{"n_experts": 128, "experts_per_token": 4, "hidden_act": "reglu", "moe_layers": [0, 1, 2, 3, 4, 5, 6, 7], "router_score": "softmax", "router_logit_norm": 2.0, "init_std_router": 0.00922, "norm": "layernorm", "tie_word_embeddings": false, "learning_rate": 0.00261, "beta2": 0.95, "batch_tokens": 131072, "max_steps": 6521}
Below are experts of layer 5 (counted from 0) of a mixture-of-experts language model. Rows are named router (the router's row for the expert), gate (a neuron's input weights, with its number), up (a neuron's input weights, with its number), down (a neuron's output weights, with its number) and show model dimensions 0-223. Each number is 128 + 32 x the weight over its row's rms, rounded and kept within 0 to 255.
Before each expert's rows: a language model's description of what the expert responds to; "comes before" lists some tokens at least twice as common just after its tokens as in all text. This comes from a sample of Wikipedia text that the model never trained on. Tokens count by the router's weight.

# expert 1
Abstract head nouns. Abstract or measurable nouns right after the or a and before of, such as number, speed, majority, portion, use.
comes before: " of", ".", ",", " in", " and", " to"
router [179 132 132 127  81 107 125 119 116 171 102 121 103 113  92  83 101 152  79 105  84 107 151 125 106 224 157  83 108  66 129 118 153 172 136 119 141 139 116 100 141 139 139  78 113 125 112 105 118  69 146 152  97 148  93 111 159 178  74 140  99 161 140 117 165 102 111 160 104 127 133 151 120 115 131 161  62 144 130 121 138  65 124  87 121 139  59 183 144 133 133  69 127 136 151  79  99 143 195 109 118 109 131 195 125 173 106  73  85 149 183 112  73 118  73 120 151 108  93 150  40 124 123  84 171 109 123 238  88 129  88 132 136 125 130 102 127 143 135 157 143 146 153 139 149 158 122  68 131 163 148 118 147 115 120 151 101  99 135  90 116 158 112  80 225 170 231 119 144  99 158 133 145 104 144  98 133 131  81 132 145 160 118 132 136  77 126  97  84 141 167 152 190 128 132 106  90  96 167 122 158 133 138 149 135 150 122 113 151 147 148 128 139 108 146 138 149 125 132  73 139  98 193  71]
gate8 [183 104 104 104  78  95 106 101 194 119 108 209 106 101 120 131 122 122  71 119  68 121 116 152 182 162 111 179 120 138  85 177  86 145 116  65 170 138 109  74  85  79 129  89 173 150 186  28 125 119 153 117 163  86 159 128 165  80  97 156 125 109 139 113 175 120 150 145 137 159 104 110 100 129 128  94  82  84 145 103 155  94 136 152 109 161 116 160 121 167 130 106 132 134 132  59 119 152 118 144 103 193 176 189  94 115 131 174 113  90 147 134  91 131 119  73  90 121 101 192 149 152 157 122 132 169 141  89 176  84 111 155 117 117 159 121 120 116 106 106  99 107 152 102 174 193 123 121 145 144 142  92 137 151 106 196 111 101 178 113 148 150  97 135 144 148 127 145 154 187 145  97 158 119 152 182 110 145 114 159 117 170 111 148  78  35 133 133 118 148 153  98 183 146 128 133 107 117 153 120 143  79  83 148  73 117 127  80 106  93 122 181 135 142 124 122 103  84  86 158 141 181 117 137]
up8 [ 90 127 127 137 122 104 118 175  52 128 139 186 131 119 202  94 107 141 137 179  35  82 158 149 120 133 105 175 119 134 135 193 134 147 110 188 161 102  85 159  98  70  79 128 191 140 124 168 116 138 110 160 137 127 150 129 139 112 104 115 174 106  94  73 160 159 184 104  94 150 162  72 115 123  93 115 110 147 134 156 160 124 108 150 132 121 164 141  77 159  85  83 125 120 104 170 138  77 116 130  99 124 162 111 155 142  52  88 130 113  97 117 119 146 152 158 128 142 147 148 146 138 168 104 137 138 124 137  76 205 117 198 149 162 119 188 100 131 242 158 118 135 125  96 146 155 179  92 125 134 175  45 148  98  93 121  89 169 143 126  68  97 150 138 146 150  99 128 100 128 160 104 159 118  77  91 148 164 108 138 104 101 157  87 127  96 135 134 125 112 121 178 156 168 103 123  79 143  99 127  72  95 124 159  93 153 115 179 150 119 107 140 133 109 102 145 134 108 152  72  97 144  81 162]
down8 [168 168 157 157  82 141 176  78 160 136 130 154 145  90 148 137 149 128 117 110  80 186 126 153 121 139  76  68  69 149 110 102 133  78 147 153  38 140 132 113 119 158 106 145 137 129 108 133 121 144 151 145 118  90 126 157 174 137  90 119 121 150 138 136 130 123 160  89 170 111 142 169 114 110 185  82 172  99 127 117  64 131 177  92 144 133 173 117 214  86 120 100 148 167 126 130 123 112 195 184 156  85  78 112 118 196 148 113 142  74 147 157 107 172 130 116 106  59 132 126  86 123 144 170 156 110 144 158 137 136 106  80 121 103  76 171 106 118 117  99 115 100 169  81  70 113 156 171 137 141 151 147 154 145  97 167  98 110  92 122  65 196 116 152 113 150 136 112  95 164 104  75 166 129 137 173 110  83 151 106 173 118  97 158 107  89 132  91 124 126 142 137 130 177 192  88 155 122  98  73 123 154 162 111 182 136 112 208 122  89 140 100 137 111 172 121 128 153 184  97  75  82 151 111]

# expert 29
Time nouns and word starts. Time and measure nouns (day, night, week, minutes, long, year) after a preposition or article, plus word starts like par-, Met-, en-.
comes before: ".", ",", " of", " and", " with", " in"
router [ 98 157 173  67 186 164 118 103 131 116  86 117 131 155 108 124  95 167 117 128 179 100 158  82 166 101 136 122 123  88  89 131 126 152 176 137 143 178 146  87  87  95 158 133 126 150 151 124 172 109 111  91 130 174  78  87 148 171  69 138 113  90 155 157 141 186 143 168  88 177  94 128 111 159 109 134 123  94 148 130 144  78 175  86 120 156 108 133  98  85 152 127  53  67 127 138 120 110 111 136 139 105 147 169 102 130  67  47 107  94 189 117 123  59 149 132 170 145  63 119  97 160 158 132  94 139 113  69 157 133  94 152 149  95 101 131 118 166 130 185  92 103  80 153 113 172  94 137 169 116 132 128 150 110 101 152 122 209 144 134 145 159 187 161 122 157 124 133 107 116 159 148  82  66 134 161 108 128 120 157 146 190 102 147 125 101 122 128 125 101 140 123 170 155 151 121  28 178  83 178 106 108 101 163 130 148 165 130 150 140 146  56  88 115 143  92 134 116  86 122 140 144 190 141]
gate1 [124 167 113 128 111 108  47 101 139 119 141 179 108  84 197 107 108 168 112 171 167 105 210 101  80 162 133 181 114 175  82 108 153 110 140 119  71 114 133 102  79 108 136  81 101 125 124 154  65 115  33  89 211 148 102 163 140 143 122 130  77 113 116  87 119 100 114 163 118 125  77 174 132 118 130  78  60 114 127 123 114  83 149 133 149 139 109 105  82 154 157 115 127  82 147 158 159 144 139 161 162 145 160 127 139 159  94 142 120 155  95  92  84 176 123 151 197 142 146 136 143  92  82 137 122 128 104 158  86 139 111 133 111 148 131  97 180  77 165 100  96 108 219 141 126 112 161  79 128 114 104 130 109 132 109 144 143 191 132 116 142 193 145 105 149  81 149 191 130 110 140 172 156 141 103 150 114 148  92 131 174 153 170  72 139  75 122 119  91  93 146 116 146 106 119 125 118 152 184 154 107 104 130  67 147 113 145 182 132  92 113 128 159 101 110 120  94 162 107  68 164 120  80 158]
up1 [131 149 143 148 132 116  48  82 123  99 153 179 136 150 181 121 117 139 130 152 143 144 160 120  67 137 135 186 117 173  78 128 117  81 124 148  65 104 180  86  56 152 117 132  97 112 126 150  74  91  38 113 180 163  97 167 125 170  99 143 107 109  95 113 135 117 128 163 115  90  99 169 159 128 103  80 130 115 141 142  92 110 200 185 141 149 122 139 103 142 136 133  94 100 177 137 120 150 124 136 166 136 142 149 175 127 131 123 158 140  85  74  64 147  88 107 186 135 143 149 139  98  55 144 182  93  42 158 120 124 109 150 139 139 142 102 150  53 153 144 101 111 191 124 129  89 165  74 186 117 128 137 146 143 176  75 121 156 133  96 116 133 132 139 108 121 157 178  96 130 100 149 135 152  58 179 135 114  84 138 203 142 163 135  87 127 143 123 107 139 115 103 140 112 121  94 147 147 141 183 144  96 107  88  83 108 178 219 133 114 136 144 132 102 159 116 112 146 108 113 146  89  88 159]
down1 [139 163 110 159 178 126 123  98 104 109  61 131 112 129 142 175 126  87 134 152 131 155 166 160  81  96 110 124  69  71 130 123  93 186 111 103  41 107 165 120 117 152 149 146 118 128 116 140 152 170  64 139  87 151 167 115 168 164 160 111 144  86 146  98 103 119  91  61 123 141 109 104  77 118 145 111  95 105 166 190  42 115  79 103 130 172 182 161 142 147  74 115 165 155 135 118 161  99  89 200  88 137 119 153 152 134 167  75  77 144 111 129 141 174 170 113 111 140 152 141 157 144 151 132 124 151 114 117 139  85 183 180  63 113  75  98 168 108 128 155 138 113 126 140 130 127 177  98 121 185  91 151 133 127 139 154 112 197 137 124 122 168 127 162 139 136 134 173 130 108 147 156 100 120 173 152  93 142 125 121 126 143 130 106 126 161  78 110  76  80  66 126 145 164 121 113 146  74 101 144 167 116  94 183 142 127 152 140 118  72  97 119 117  98 131 176 137 167 143  47 126 216 172 141]

# expert 64
Nouns for time and categories. Head nouns after determiners, often ending a noun phrase, such as years, season, career, census, race in Hispanic or Latino of any race.
comes before: ",", ".", " of", " were", " in", " are"
router [193  88 157  96 106 164 104 128 139 153 159 113  99  77  64  83 126 121  92 128 115 147 134 112  88 156 214 223 112  74 112 113 169 183 140  61 150 103 170 138 113 104  46  96  83 133 144  76 160  88 126  93 136 105  89 124 135 125 133 138 123 145 115 112 166 155 115 102 156 117 193 140 111 164 113 132  99 121 120 189 144  85 151 119 131 134 118 189 109 108 118 151 122  85 137 117 132  98 169 107 138 130 114 168 141 165 152  50  92 142 168 120  78 140  50 164 143 118 123 106  55 126 125 107 170 114 154 134 104 129 151 106 162 154 135 124  94 177  90 151 127 124 179 182 111 140 139  77 148 104 168 129 115 128 125 119 108 187 114 109 128  85 125 113 172 143 193 126  59 109 128 119 120 141 119 110 117 124 150 145 136 154 115 173 156  80 109 120 141 125  70 146 121  78 110 139  81  99 163 116 134 160 204 167 116 162 111 106 185  81 164  87  99  61 158 148 157 149 180 130 161 157 153 116]
gate4 [154 161  78 139 150 141 179  88 174 103  75 117 148  78 160  69 161 130 194 138 132 151 123 116 100 138 129 129 137 114 153 136 130 130 100  86 138  92 111 123 128 144 149  64 122 165 104 123 141 143 203 137 116 102 139 127 113  97 130 202 148 104  84  92 157  74 176 161 152 181 196  83 115 120 132 146 133 136  69 149  23 141 152  96 150  99  98 129 150  97  62  82 131 122 130 139 147 178 142 131 144 115 131 117 130 179 129 110 142 134 151 119 144 147  95  93 142 144 146 137 123 231 164  89 106 146 172 149 141 145 179  64 181 174 172 106  53  76 155 131  88 102 106 144 119 181 113 194 124 104 125 131 200 149 151 156  79 138 137 121  94 145 106  83 125 166 110  84 155 144 130 134  86 160 160 143  61 121 101 192 117  59 133 134 158 103 105 128 151 126 118 113  82 133 122 103 172 146 169 115 102 113 135 136 129 153 140  79 172  93 164 101 123 142  82 128 126 150  81 103  99 144 108 120]
up4 [158 138 128 134 123 126 129  77  75 110  74 183  88 129 106 128  55 126 163 134 156 108 100 160 211 152 134 121  99 157  85  48 132 104 131 147 134 178 130 152 121 175 125 143 126 152 186 135 118 118 133 141 114 132 100 167 103 154 163  95 109 117 150 165 144 155 133  91  95 151 136 122 127 129  87  99 144  99 199 154  60 128 182 109 103 136  61 129 133 139 149 106 145 173 138 105 113 162 137 124  85 169 154  90 122 103 148 118 135 123 146 146 121  92 132 134 121  36 106 108 106 111 120 146 152 118 130 145  76  80 118 134 176 114 126  91 108 163 129 135 151 167 145 201  93 154 149 142 110 184 148 142  79  81 123 160 109  90 196 178 126 105 106 142 144 171 120 162 174  95  80  70 159  85 105 132 159 129 130  65 209 107  90 106 181 148  69 152 120 111 191 177 168 103 158 158 129  98 174 107 145 158 118  87 157  75 122 163  43 156 130 188 145 136 110 118  93 113 148 112 108 108 124 154]
down4 [ 80  82 104 190 120 152 126 147  95  72 149 147 179 118 129 170 139  68 141 190 152 216 125 135 112 123 146 146 110 123  91 183 149  97 157 145 169 158 130 142 165 128 130 119  75 170 129 134 112 203  97 108 128  78 155 158 107  77 159 103 123 178 115 113 125 149  87  95 130 114 120 118 155 163 129 132 168 151 152  80 119 154 104 136 134  90 118  70 100 135 152 109 140  77 219  88 148 106  94 117  90 144 158 105 153 152 127 127 154 132 139 135 140  99 115 138 103 150 140 113 164  57 107 127 173 103 170  64 113 110 164 124 151 135 154 112  75 120 119  45 150 121  65 161 123 101 136 150 102 182 114 134 121 116 157 125 145 116 101 125 119 123 184 130  98 101  98 132  99  52 140 113  81 102  74 102 113 141  81 137 139 163 156 168 127  80 125 109 157 113 165 125 158  89 148  70 125 135  73  88 184 161 118 158 124 150 136 157 122 179 192 218 124 123 128 124 197 138 138 148 113 150  59 153]